{"n_layer": 12, "d_model": 192, "n_experts": 32, "experts_per_token": 1, "d_expert": 304, "d_shared_expert": 0, "activation": "gelu", "moe_layers": [0, 1, 2, 3, 4, 5, 6, 7, 8, 9, 10, 11], "router_score": "softmax", "normalize_top_k": false, "routed_scale": 7.57, "balance_loss": 0.000251, "balance_bias": true, "router_z_loss": 0.001, "init_std_router": 0.0158, "lr_router": 0.00109, "n_head": 6, "n_kv_head": 6, "head_dim": 32, "vocab_size": 16384, "norm": "layernorm", "norm_place": "pre", "norm_eps": 1e-05, "positions": "rope", "rope_base": 10000.0, "rope_fraction": 0.25, "qk_norm": true, "attn_scale": 0.177, "tie_embeddings": false, "parallel_block": true, "extras": ["capped logits"], "init": "normal", "init_std_qkv": 0.0259, "init_std_o": 0.0259, "init_std_up": 0.0259, "init_std_down": 0.0, "optimizer": "soap_variant", "lr": 0.00499, "beta1": 0.95, "beta2": 0.99, "weight_decay": 0.0, "lr_head": 0.0112, "grad_clip": 1.0, "warmup_steps": 50, "schedule": "cos", "final_lr_fraction": 0.03, "batch_tokens": 65536, "seq_len": 1024, "doc_mask": false, "train_tokens": 327200000, "steps": 4993, "dataset": "wikipedia_en"}
Below are experts of layer 3 (counted from 0) of a mixture-of-experts language model. Rows are named router (the router's row for the expert), up (a neuron's input weights, with its number) and show model dimensions 0-95. Each number is 200 + 20 x the weight over its row's rms, rounded and kept within 0 to 999.
After each expert's rows: a language model's description of what the expert responds to; "gets" lists some tokens that make up at least twice as much of what it gets as of all text. This comes from a sample of Wikipedia text that the model never trained on. Tokens count by the router's weight.

# expert 31
router,214,218,223,210,166,225,223,215,216,204,216,228,209,172,196,212,180,202,219,187,221,170,173,210,169,226,183,163,197,175,224,186,168,198,206,206,188,195,171,207,198,203,180,224,201,214,209,208,236,172,207,181,207,227,175,224,219,213,200,230,193,230,211,228,189,219,180,225,198,177,182,183,192,188,223,228,201,196,180,206,197,221,169,179,173,219,178,218,166,208,201,205,193,178,229,167
up1,222,247,228,193,190,213,208,207,191,220,209,176,235,194,191,234,227,210,167,189,189,190,198,214,184,210,207,222,196,203,179,202,205,225,218,217,189,188,198,165,212,201,186,212,230,230,200,199,213,215,206,218,199,190,235,215,195,176,192,221,215,200,210,199,213,144,201,169,213,186,172,233,212,190,189,217,205,203,190,190,224,185,206,192,179,212,171,198,210,200,203,146,187,194,192,181
up2,242,175,222,190,198,186,191,210,228,198,196,212,217,174,204,189,193,196,242,185,210,184,214,229,228,186,181,202,219,213,190,185,160,185,205,222,180,221,201,234,169,205,193,202,202,233,191,198,175,207,213,199,214,160,204,214,209,177,198,230,201,156,216,232,226,221,156,177,204,192,224,177,183,181,257,259,223,201,179,215,191,201,203,199,195,231,191,193,174,224,180,201,206,205,185,201
up3,205,186,176,201,195,230,198,214,243,223,235,210,227,189,200,253,187,222,225,198,208,171,186,199,199,204,190,166,193,203,211,200,211,207,183,233,223,201,182,197,196,220,197,217,184,192,234,199,215,185,250,178,231,223,189,228,209,207,207,239,210,239,210,223,213,201,192,193,194,192,201,156,191,195,216,204,195,190,160,221,197,198,201,166,174,225,182,179,210,168,198,199,195,187,195,187
up4,191,172,207,203,176,191,189,227,212,217,246,233,188,164,182,229,210,160,201,179,192,220,184,221,179,206,189,216,210,212,213,202,161,198,202,200,192,197,154,193,219,184,212,189,191,198,203,177,211,198,199,187,189,161,210,176,173,174,195,200,201,213,188,186,220,175,165,215,199,220,195,190,175,223,244,186,212,189,171,236,201,210,229,208,184,203,226,227,200,232,173,199,219,176,215,209
up5,207,185,198,192,177,189,184,216,197,194,201,190,205,193,207,245,218,208,199,168,234,212,214,212,220,193,192,209,182,206,214,194,200,212,187,190,211,194,205,185,196,204,188,219,176,180,217,188,195,202,203,163,206,212,224,225,232,182,198,219,194,200,194,192,218,215,181,196,196,198,201,197,200,202,204,189,201,176,200,189,186,235,173,210,210,199,185,233,184,215,235,198,212,197,157,216
It responds to: Middle syllables of foreign surnames in sports rosters and citations, such as Tachibana, Wachnik, McLachlan, plus sentence-subject nouns like agreement.
gets: "at", "t", " It", "th", "m", "ak"

# expert 26
router,219,224,227,210,172,228,225,217,220,202,217,230,213,181,201,216,179,202,222,194,221,173,179,215,170,226,186,171,200,177,220,187,170,193,201,204,188,196,175,208,194,197,178,226,203,215,209,202,233,175,207,183,209,227,179,228,223,216,201,230,204,225,214,233,190,215,179,223,199,180,185,185,187,186,223,226,208,206,178,203,192,227,169,180,176,222,183,220,170,211,199,213,200,178,230,169
up7,230,195,144,216,193,180,215,227,220,199,209,168,183,208,186,181,210,192,178,177,224,219,212,192,211,215,190,222,204,196,195,186,172,198,234,232,174,187,205,207,189,201,183,181,198,197,225,198,229,162,197,218,170,176,173,190,201,178,226,246,185,184,191,221,214,208,211,222,201,220,206,208,220,198,228,193,216,212,209,207,162,177,190,179,167,205,218,227,201,212,189,178,200,222,218,178
up8,222,173,242,223,182,214,233,211,212,213,197,162,208,169,210,189,195,173,197,214,185,208,204,213,218,209,212,195,185,234,182,209,197,187,170,167,220,192,207,160,164,165,202,217,241,212,198,223,218,201,208,218,210,194,164,240,165,201,222,186,182,165,214,216,226,208,190,171,200,186,197,198,173,202,171,204,174,192,172,204,192,219,217,205,164,206,197,200,202,217,201,183,170,225,234,229
up9,199,236,176,184,198,167,209,210,214,171,222,199,204,233,198,202,202,222,198,203,207,161,249,210,213,226,205,182,209,176,174,205,190,170,165,182,186,224,185,201,178,181,186,186,222,153,196,235,223,204,230,221,217,192,211,185,208,206,182,209,176,214,174,158,245,227,224,175,172,169,189,184,203,205,215,207,186,210,199,197,222,170,187,167,170,203,203,213,218,228,226,210,203,243,193,211
up10,219,214,223,196,204,210,232,196,173,199,233,199,215,196,190,183,190,196,203,178,218,217,185,177,220,207,197,210,209,174,224,193,224,224,218,183,212,206,185,190,210,193,191,239,222,203,192,169,193,175,206,197,212,163,199,190,247,212,204,204,197,192,206,226,207,184,179,209,216,174,183,188,200,201,223,220,191,220,171,181,191,191,201,193,156,214,230,199,201,224,226,179,234,190,192,154
up11,198,210,212,180,180,206,185,209,233,217,227,161,201,220,210,235,184,169,226,211,176,150,218,236,195,190,179,184,207,211,226,171,181,218,223,170,211,242,200,209,158,195,195,194,182,188,229,196,216,221,215,226,237,215,208,215,227,209,166,190,221,203,195,186,225,188,218,174,170,191,197,195,208,201,193,196,223,215,224,203,192,171,200,192,201,147,218,231,246,186,208,158,209,204,200,176
It responds to: Years and day numbers in dates and tables like 1877, 2023, 9 March, plus it, in, all.
gets: " it", " 1", " in", " all", " I", " un"

# expert 13
router,219,216,225,200,171,227,221,219,216,209,219,227,214,175,202,225,179,201,223,193,226,172,184,211,167,230,186,169,203,173,224,182,172,197,190,204,179,190,174,200,194,185,174,225,198,210,214,205,227,168,208,188,202,229,179,224,220,210,193,225,205,223,213,228,184,208,171,221,193,178,184,183,182,187,222,226,205,205,177,206,195,224,173,183,179,224,184,223,167,209,199,206,191,180,222,168
up1,191,198,217,195,191,191,195,220,239,194,200,226,214,184,181,183,176,201,243,190,177,231,245,249,202,200,193,164,188,210,129,221,220,204,197,186,202,196,180,204,151,197,199,195,191,217,199,171,180,228,184,216,203,225,208,198,211,211,178,215,173,221,205,228,201,199,209,183,189,202,194,204,204,178,243,153,188,199,200,205,227,200,176,184,176,176,180,232,172,162,231,211,193,170,221,163
up2,214,190,222,219,202,206,192,180,240,195,208,192,206,218,222,200,196,196,177,190,211,180,182,190,182,202,199,198,179,173,159,200,163,199,200,161,209,204,192,208,192,177,199,229,237,208,177,176,194,171,181,240,181,202,209,200,201,189,154,161,165,185,163,191,230,208,193,192,181,198,196,193,163,202,218,199,204,202,199,225,208,234,200,206,184,188,186,220,197,170,165,228,168,229,230,221
up3,201,218,229,201,215,177,194,196,189,214,230,168,196,204,173,211,190,203,203,211,190,156,213,217,218,187,176,190,210,204,194,209,217,193,221,177,233,186,224,156,179,190,249,197,199,190,196,207,212,215,219,227,243,161,234,219,204,198,178,207,180,227,177,193,219,186,193,234,209,174,220,196,193,177,189,190,203,193,160,229,218,230,205,206,175,155,187,167,174,207,244,178,175,223,217,193
up4,208,231,225,220,211,213,201,208,226,234,209,236,191,192,211,220,202,245,212,215,201,208,211,219,218,223,200,192,216,204,151,188,191,229,201,173,211,214,143,168,184,212,208,215,213,214,185,199,191,188,171,207,209,188,198,245,196,181,209,201,224,210,226,192,206,230,175,225,192,231,155,174,182,214,217,217,203,222,232,192,243,169,215,199,238,176,179,193,176,200,181,198,216,190,197,229
up5,219,219,198,221,199,216,199,177,193,238,183,155,225,185,167,235,187,219,219,186,190,178,166,205,212,176,209,227,201,189,193,220,170,191,178,181,184,185,215,205,200,185,214,121,236,189,220,184,196,209,181,205,214,205,207,157,215,169,204,195,172,184,220,207,209,196,190,166,197,211,191,192,159,190,222,181,215,186,192,207,188,222,203,197,195,203,234,170,201,195,197,213,190,177,201,224
It responds to: Opening pieces of words and names, often capital letters like T, M, H, plus Gaon, Darts and coordinate prime marks.
gets: " T", " M", "′", " H", "ar", " sh"

# expert 19
router,216,216,224,211,166,224,224,217,216,205,218,226,208,176,196,211,177,197,219,184,219,172,172,210,171,228,184,163,194,176,222,187,168,201,203,204,189,192,172,202,197,200,178,225,201,212,209,208,235,173,208,181,203,225,173,222,220,213,195,229,195,230,212,228,189,219,181,224,201,172,183,183,190,188,224,227,200,190,178,210,199,222,169,179,175,221,179,220,164,205,202,201,190,179,229,167
up1,240,200,229,215,197,206,181,232,200,192,207,193,209,140,192,179,163,237,233,223,188,174,202,215,168,214,159,172,208,209,219,177,174,194,186,193,205,174,204,211,183,208,186,180,188,212,177,203,213,193,218,197,222,212,195,252,195,228,192,228,195,174,199,217,192,185,201,224,230,232,182,187,213,168,200,215,199,205,159,225,231,204,205,222,210,226,180,178,197,195,219,223,216,193,209,183
up2,212,186,225,235,197,213,201,218,205,199,215,186,174,194,195,208,172,210,186,210,206,265,175,149,169,242,207,215,202,201,200,198,215,200,209,200,191,181,245,222,187,191,144,211,165,192,193,198,200,181,171,202,217,179,187,222,208,210,194,211,205,186,183,203,173,194,188,240,196,175,195,203,208,205,220,215,233,179,200,210,197,210,167,196,232,219,203,216,200,228,188,185,175,249,219,218
up3,207,185,214,199,145,232,225,189,202,220,193,203,199,174,215,224,191,202,192,194,197,179,230,182,183,214,226,220,242,205,181,210,235,194,240,187,222,212,169,225,236,232,220,201,193,204,212,225,232,201,186,173,176,213,197,180,203,219,166,220,190,194,227,195,214,229,214,220,200,211,167,185,235,195,217,163,194,225,209,192,203,193,164,199,173,210,170,200,157,192,237,213,209,189,158,182
up4,202,184,218,178,175,207,248,227,219,208,189,191,214,221,212,221,186,207,221,205,203,164,191,202,205,199,196,180,212,198,175,199,205,193,187,247,168,199,190,214,194,219,180,211,193,206,196,192,197,200,227,215,195,218,177,219,217,172,218,214,200,222,209,187,211,198,170,166,199,204,202,176,192,176,179,210,209,220,175,212,200,191,158,225,184,210,207,177,186,168,199,237,195,185,165,189
up5,192,196,179,228,186,200,207,183,175,172,197,175,234,184,214,227,189,187,191,199,207,191,177,204,148,176,162,201,238,209,211,172,194,204,237,232,213,188,218,182,188,237,190,199,176,218,201,189,208,174,189,181,235,203,155,182,213,172,206,174,184,155,171,199,189,220,209,233,239,239,207,221,212,204,222,204,199,215,194,175,187,224,199,198,188,201,201,182,194,223,200,217,212,186,195,183
It responds to: Second words completing fixed names, such as Czech Republic and Wall Street Journal, plus pipes, of and initials in sports tables.
gets: " of", " |", "in", " W", " K", " the"

# expert 27
router,212,216,224,213,168,226,225,216,216,210,220,228,214,176,197,214,178,198,220,184,220,173,174,210,171,229,186,166,199,179,222,193,166,199,210,204,191,195,175,205,198,202,180,224,206,214,214,207,235,176,213,182,205,227,175,225,220,209,204,233,196,232,209,226,184,222,183,227,202,176,183,185,192,191,228,230,203,191,183,208,202,223,171,175,177,222,183,219,168,208,204,201,196,180,230,170
up1,214,203,184,208,246,179,170,198,174,150,221,205,242,189,214,196,194,203,231,164,173,200,245,203,193,211,184,179,220,173,213,181,195,211,177,214,203,193,185,220,194,190,188,196,199,201,229,207,154,187,231,187,194,187,177,183,211,184,170,196,162,224,204,214,213,211,206,242,206,176,218,218,195,209,187,208,171,209,235,203,237,216,193,218,167,233,227,205,158,184,178,175,202,191,207,178
up2,233,186,188,181,216,234,190,234,210,219,188,225,217,184,212,181,231,198,203,200,206,170,215,219,203,206,156,171,202,194,175,193,203,205,165,191,210,182,171,140,162,216,216,199,230,161,236,206,221,170,176,192,190,204,198,205,182,219,184,176,222,241,211,241,194,197,196,189,194,219,206,230,145,187,185,181,181,203,202,208,195,191,226,195,193,228,228,182,203,204,196,191,209,199,197,173
up3,197,207,216,189,189,249,180,198,181,190,209,211,203,200,205,202,218,222,221,203,221,169,213,180,201,233,167,235,201,224,190,209,214,188,224,189,203,180,210,168,207,207,216,244,167,220,170,190,189,226,190,177,215,208,209,185,210,198,224,232,183,188,198,208,192,160,234,206,207,158,212,195,213,210,197,204,181,144,229,222,199,194,209,233,177,222,178,203,173,229,195,211,221,200,225,178
up4,222,216,195,189,213,218,195,199,186,208,194,204,179,176,216,234,217,172,205,189,169,177,213,239,200,222,215,225,189,173,211,228,242,172,241,229,149,220,150,135,223,212,153,183,181,177,220,200,196,232,203,184,218,213,201,220,235,184,193,226,191,191,174,201,219,177,192,205,186,215,216,230,196,173,190,202,191,188,173,227,167,212,178,198,200,205,197,206,192,202,199,190,174,187,193,209
up5,202,194,184,176,197,224,174,203,201,210,174,159,167,194,197,231,178,186,204,203,178,204,204,197,172,219,202,223,191,211,178,198,193,209,173,209,187,205,190,207,212,217,177,197,157,228,206,207,167,177,198,202,222,201,201,173,207,205,206,202,227,218,212,251,209,200,188,217,160,200,247,191,183,208,191,220,219,170,166,197,157,187,186,248,159,178,208,210,209,185,222,207,205,162,190,215
It responds to: The words for, on, (, After and During, plus pieces in song titles, chemical subscripts and catalogue numbers (Thunderstr-uck, H2CO_3).
gets: " for", " F", " on", " (", "4", "2"

# expert 2
router,219,223,218,212,172,231,218,215,223,197,216,224,216,185,206,225,175,211,220,187,230,168,177,217,171,228,185,176,211,179,222,189,170,181,192,193,179,189,188,210,198,188,181,225,201,219,213,197,230,171,203,182,211,219,175,220,218,218,200,223,217,222,217,230,185,210,176,220,196,179,186,183,174,183,220,224,209,197,177,205,185,227,169,185,177,225,179,225,169,211,197,225,201,180,228,168
up1,212,215,212,207,165,190,199,220,202,204,174,197,202,207,195,224,189,186,202,181,183,185,196,193,173,213,200,174,222,194,199,202,205,216,234,166,167,186,206,214,211,159,203,191,224,174,177,238,174,195,187,226,193,204,220,201,212,225,179,207,167,185,197,238,193,203,180,223,225,173,234,197,175,178,232,213,191,224,220,194,200,221,193,207,196,210,223,250,229,207,174,206,189,217,231,181
up2,199,198,156,210,185,211,223,220,220,213,208,219,194,198,211,239,170,225,187,182,184,197,197,177,184,240,179,164,200,172,210,204,182,190,160,190,215,219,184,205,210,190,193,190,225,198,177,202,176,186,193,193,196,202,197,185,215,232,171,178,210,237,187,222,191,226,205,201,219,236,236,197,194,219,227,196,192,217,215,215,174,236,194,191,178,208,195,200,179,180,215,198,206,195,210,210
up3,222,202,198,189,203,225,208,196,198,228,196,182,190,184,186,170,201,168,181,191,175,196,198,197,226,195,186,205,226,154,219,173,200,193,158,183,163,145,198,192,222,183,177,226,209,197,191,203,216,184,206,176,201,195,168,189,201,208,229,213,229,207,222,188,230,176,189,186,234,196,202,184,181,203,201,238,192,230,181,185,208,188,213,204,199,214,182,218,178,193,192,213,236,154,210,185
up4,204,165,219,199,213,196,173,214,212,215,203,180,167,195,210,256,188,204,224,198,194,189,184,189,153,193,240,187,169,150,225,220,165,227,181,223,189,198,194,200,200,228,212,192,176,170,184,190,212,210,207,214,203,178,191,168,192,188,209,224,178,201,210,208,198,187,251,215,216,221,207,264,198,176,238,217,222,208,223,195,190,211,219,187,191,205,214,235,172,214,206,207,206,203,187,209
up5,236,195,217,188,218,188,169,201,199,191,233,191,171,191,170,216,197,180,220,219,186,163,217,217,214,185,176,179,196,181,192,190,178,208,231,171,181,221,200,181,202,184,194,239,216,194,212,223,194,208,218,183,181,207,172,193,181,204,147,233,222,191,206,195,184,180,180,241,234,210,156,176,173,170,221,189,140,195,219,171,214,214,177,153,216,198,178,206,236,216,191,206,206,235,223,200
It responds to: Function words in running prose like from, up, not, them, him, plus raw bytes of accented Slavic or Maltese letters.
gets: " from", " not", " J", "j", " up", " 11"

# expert 11
router,217,218,225,208,169,226,226,214,221,204,215,227,213,178,197,214,177,203,221,190,221,170,174,211,170,229,183,167,197,173,221,184,169,195,206,204,188,196,175,203,197,202,179,222,202,213,214,208,234,175,208,183,204,228,176,224,219,214,201,228,200,228,213,230,190,219,178,224,197,178,183,182,190,185,225,230,205,198,181,209,198,225,169,184,173,222,181,218,167,209,204,205,199,179,229,169
up0,224,197,235,229,202,199,246,206,175,227,205,195,230,175,233,184,177,200,204,200,190,165,237,219,209,252,193,191,215,203,170,195,193,167,206,209,212,191,162,243,216,194,182,219,196,202,212,218,205,227,183,193,207,184,169,184,247,192,201,191,190,226,190,179,194,202,189,176,194,189,201,208,192,185,205,215,190,186,198,236,222,174,175,180,158,200,179,166,193,179,209,196,187,208,214,208
up1,205,231,210,228,169,222,192,235,190,223,215,212,167,207,218,219,161,172,207,186,163,190,184,183,230,196,167,199,176,188,203,164,180,185,177,178,224,197,185,183,196,207,222,191,191,239,199,213,187,185,211,192,195,204,206,198,226,196,175,197,203,195,201,186,192,212,175,201,192,207,185,212,201,160,212,158,221,193,150,188,222,220,175,217,184,194,170,211,177,207,205,215,166,217,222,226
up2,200,197,199,205,177,206,184,182,199,198,187,190,214,210,223,194,176,216,210,182,231,209,216,195,199,209,185,197,196,206,196,205,187,220,187,199,193,177,164,223,192,182,175,230,214,208,206,195,183,146,166,177,204,189,200,256,254,198,181,221,176,223,190,173,234,209,200,234,192,171,168,209,212,196,188,207,203,215,217,207,235,176,164,192,187,215,201,208,179,196,203,202,176,220,204,196
up3,179,196,194,217,193,180,241,223,206,218,212,139,228,182,160,195,190,192,205,210,216,165,175,207,214,214,200,180,208,185,211,195,179,223,199,205,174,203,218,170,225,173,159,189,189,163,209,210,211,201,210,184,205,183,202,228,215,190,224,218,193,204,206,236,230,173,204,215,206,186,217,195,180,198,187,189,213,209,180,160,212,230,203,198,178,215,185,193,198,197,213,201,175,223,171,200
up4,187,223,191,215,193,174,211,182,192,158,232,222,211,195,218,197,151,180,213,216,226,183,161,179,156,208,176,205,200,184,188,210,191,182,206,206,169,199,189,205,222,214,170,179,195,221,201,186,238,157,229,187,200,201,191,233,222,211,202,200,214,217,245,209,219,198,206,237,176,184,178,198,195,218,190,195,197,206,173,207,210,231,143,181,212,228,190,240,187,194,167,214,178,188,197,166
It responds to: Middle and final pieces of names and words in sports tables and lists, such as -ale, -ion, -iu, plus digits.
gets: "i", "7", "ion", "5", "8", "ale"

# expert 25
router,215,220,226,205,167,228,221,219,220,203,217,229,212,178,206,217,177,204,225,191,222,169,180,216,171,227,186,167,204,175,223,183,171,192,198,201,182,194,176,210,194,198,176,229,205,211,216,204,233,171,203,180,205,224,175,224,220,216,195,230,201,228,213,231,188,211,178,224,201,179,186,184,186,185,223,226,208,200,178,207,197,225,169,186,172,222,178,223,167,205,199,209,198,176,227,166
up10,218,190,198,191,172,174,209,226,178,191,163,200,219,225,171,219,214,198,211,197,209,200,174,195,217,197,176,188,207,212,210,164,217,202,192,183,236,198,191,217,193,182,208,219,203,230,221,207,230,187,176,190,197,230,159,154,200,228,214,161,205,235,240,213,190,176,213,206,192,172,180,183,159,181,216,206,191,224,203,195,229,243,152,183,185,240,182,211,181,204,213,198,199,196,187,180
up11,223,194,190,166,203,198,227,204,202,199,202,201,185,187,201,206,168,244,216,198,194,202,187,186,217,206,232,207,194,188,197,198,220,210,220,198,231,190,184,164,195,181,202,185,204,156,174,205,216,224,183,182,227,210,231,197,217,212,183,193,217,259,184,218,214,227,175,213,242,176,162,212,211,191,199,178,184,223,177,237,200,215,238,209,169,172,243,190,193,195,208,187,192,192,217,188
up12,206,177,218,180,224,200,217,203,234,198,198,184,202,181,184,265,237,193,209,228,177,213,208,199,206,234,195,182,191,201,191,211,195,222,221,198,222,230,238,208,161,198,163,204,197,192,199,195,221,190,198,207,200,163,188,205,213,224,213,208,200,230,194,228,202,219,225,186,135,171,183,204,195,185,211,218,198,186,195,215,176,232,202,208,184,209,162,208,199,209,209,178,208,200,230,193
up13,182,216,234,233,194,208,244,240,185,168,187,220,180,178,199,194,220,187,216,188,166,207,199,188,164,186,176,203,207,201,209,214,191,180,193,179,201,189,176,182,228,219,221,182,198,203,208,230,202,157,184,215,180,237,180,214,222,195,191,210,194,228,206,225,219,170,201,159,189,190,173,213,220,219,196,199,183,205,193,193,189,179,230,213,196,189,204,171,210,194,172,246,208,188,221,132
up14,235,202,211,189,165,239,198,185,232,222,186,184,187,192,201,207,203,219,202,206,242,243,188,193,200,213,232,205,188,229,176,166,183,183,206,176,162,196,191,224,264,189,173,185,184,172,210,206,187,198,191,214,221,200,179,218,209,201,215,184,221,198,185,184,203,185,212,168,203,190,202,235,225,165,200,184,172,205,213,242,221,199,184,210,207,206,177,221,203,229,192,156,160,207,219,201
It responds to: The article a after is or as, the conjunction and, and head words of proper names like Operation Mosaic and Best Animated Media.
gets: " a", "er", "r", " and", "p", " 8"

# expert 29
router,227,221,227,212,168,231,219,217,217,206,218,227,215,178,209,218,178,212,223,187,222,169,181,215,174,222,185,174,205,175,220,185,173,188,199,191,179,188,175,208,187,197,180,227,195,211,212,198,230,173,201,176,209,221,177,221,219,210,196,230,206,228,206,233,189,207,176,221,197,174,185,186,172,187,229,227,216,200,180,202,194,224,170,189,178,218,170,226,172,217,199,203,198,178,229,170
up1,187,236,192,233,196,185,175,195,194,195,185,219,183,190,211,194,199,192,212,244,210,191,210,180,196,240,178,203,244,184,177,193,198,185,211,195,202,191,236,201,172,188,207,166,183,240,208,177,219,223,197,187,179,207,143,220,212,178,189,221,205,189,164,220,180,204,236,180,199,193,191,156,188,218,171,182,202,214,170,203,206,189,183,231,208,207,205,230,217,169,216,221,201,207,201,178
up2,205,210,173,171,173,246,190,214,194,226,205,182,187,190,161,202,239,230,204,219,224,166,196,231,206,220,179,189,225,177,211,222,201,202,185,188,164,172,211,205,177,232,183,214,179,189,187,176,180,226,163,155,189,196,205,196,228,177,192,207,170,220,242,194,236,189,147,198,214,186,215,178,233,229,215,208,178,188,176,182,216,212,202,186,239,202,194,161,192,211,227,205,217,217,187,178
up3,192,195,200,213,182,192,200,197,222,182,216,162,196,185,179,225,186,196,187,220,153,187,192,224,209,206,193,227,216,196,175,232,235,187,218,187,183,165,179,198,172,175,241,222,189,161,217,191,197,204,193,201,201,200,196,237,222,198,220,204,209,184,184,196,234,196,205,183,172,226,214,207,202,226,211,228,191,215,204,167,237,186,187,197,193,209,221,226,189,177,164,190,171,203,188,209
up4,197,196,224,158,209,225,183,218,188,190,161,224,245,177,251,208,203,196,211,209,205,160,243,181,224,187,192,202,214,201,213,206,244,167,186,192,174,210,204,177,192,223,204,213,228,206,180,215,216,195,204,214,221,211,201,220,154,207,175,177,172,195,172,212,191,220,188,191,170,207,188,200,195,197,191,194,203,191,193,174,174,193,205,195,181,202,194,169,202,187,194,177,173,197,242,220
up5,178,215,187,228,213,180,212,203,206,240,221,185,202,188,193,220,185,242,177,190,189,140,194,184,198,209,201,184,206,206,153,181,187,217,185,196,185,215,192,197,196,199,200,204,171,218,214,217,216,188,183,190,195,215,159,195,221,155,225,213,190,176,193,192,213,166,192,178,218,206,201,194,177,203,206,212,193,178,191,220,211,223,197,217,207,207,236,204,187,201,193,176,165,183,201,209
It responds to: Word-final commas in prose, infobox field labels like Language:, Total:, Preceding, and words like both, same, main.
gets: ",", "s,", " N", " 0", "er,", "es,"

# expert 16
router,214,226,223,206,169,231,220,216,216,203,212,225,215,174,208,219,180,203,224,196,221,169,175,218,174,229,187,168,200,173,212,180,169,198,194,201,184,193,173,197,188,194,174,229,196,213,212,204,232,170,199,181,203,223,176,221,221,218,205,229,214,226,212,229,184,210,178,223,194,180,187,180,181,178,227,223,201,192,177,203,191,228,170,188,175,221,176,225,171,215,196,217,199,178,224,169
up1,211,215,217,218,188,207,204,179,194,222,228,244,167,207,215,212,195,221,211,194,229,206,210,177,199,192,214,201,214,215,195,188,211,191,212,183,187,155,240,219,170,231,194,203,202,200,195,225,197,193,206,172,192,166,223,218,187,245,226,194,184,227,204,199,186,210,224,186,184,191,176,201,217,198,237,162,249,226,208,176,197,181,185,184,187,182,233,186,189,213,234,192,228,178,192,206
up2,186,195,214,188,190,221,166,200,224,193,231,243,212,204,218,197,201,222,212,176,222,195,222,213,172,228,197,190,197,187,204,243,183,162,184,159,228,194,205,195,228,187,191,207,213,200,222,184,180,190,233,175,229,185,185,194,175,232,237,218,200,215,225,225,210,194,220,185,213,178,163,194,229,205,208,226,209,177,193,175,227,237,194,192,205,208,171,200,182,196,193,181,187,215,198,188
up3,229,211,218,218,196,226,213,210,204,221,191,205,193,193,195,181,209,148,191,193,236,178,213,188,187,198,183,224,196,177,198,174,156,201,196,214,187,179,187,205,199,213,220,182,218,193,194,189,196,206,181,163,172,212,212,219,215,190,195,192,200,187,189,215,199,171,216,201,201,203,198,180,245,196,195,162,164,211,223,193,196,199,189,175,223,203,196,192,186,191,236,159,225,211,197,158
up4,186,204,218,179,218,215,209,209,239,176,214,193,189,201,219,218,187,210,187,195,212,151,198,189,190,186,249,211,199,211,206,175,191,194,192,217,222,216,183,176,217,193,199,183,189,254,172,192,229,148,212,213,201,179,241,190,209,231,173,191,207,203,188,165,205,196,218,176,204,186,212,204,208,180,172,171,205,203,193,207,187,203,219,166,188,199,212,191,186,192,209,148,196,212,208,198
up5,179,207,179,174,192,164,198,236,240,206,221,215,201,195,260,196,173,190,201,203,169,198,206,235,182,185,183,182,202,192,222,233,192,229,229,195,207,171,202,194,193,205,221,222,196,216,196,203,218,192,186,171,196,182,198,216,217,251,188,194,208,214,217,195,205,161,197,208,221,176,189,220,195,217,205,185,206,196,204,200,201,194,217,212,167,210,212,218,195,223,215,193,211,216,190,169
It responds to: Chronology in album infobox headers, University, Center and Chapel in names, has after company names, and mid-word pieces like phosphorylating.
gets: "n", " at", " has", " University", "h", "ri"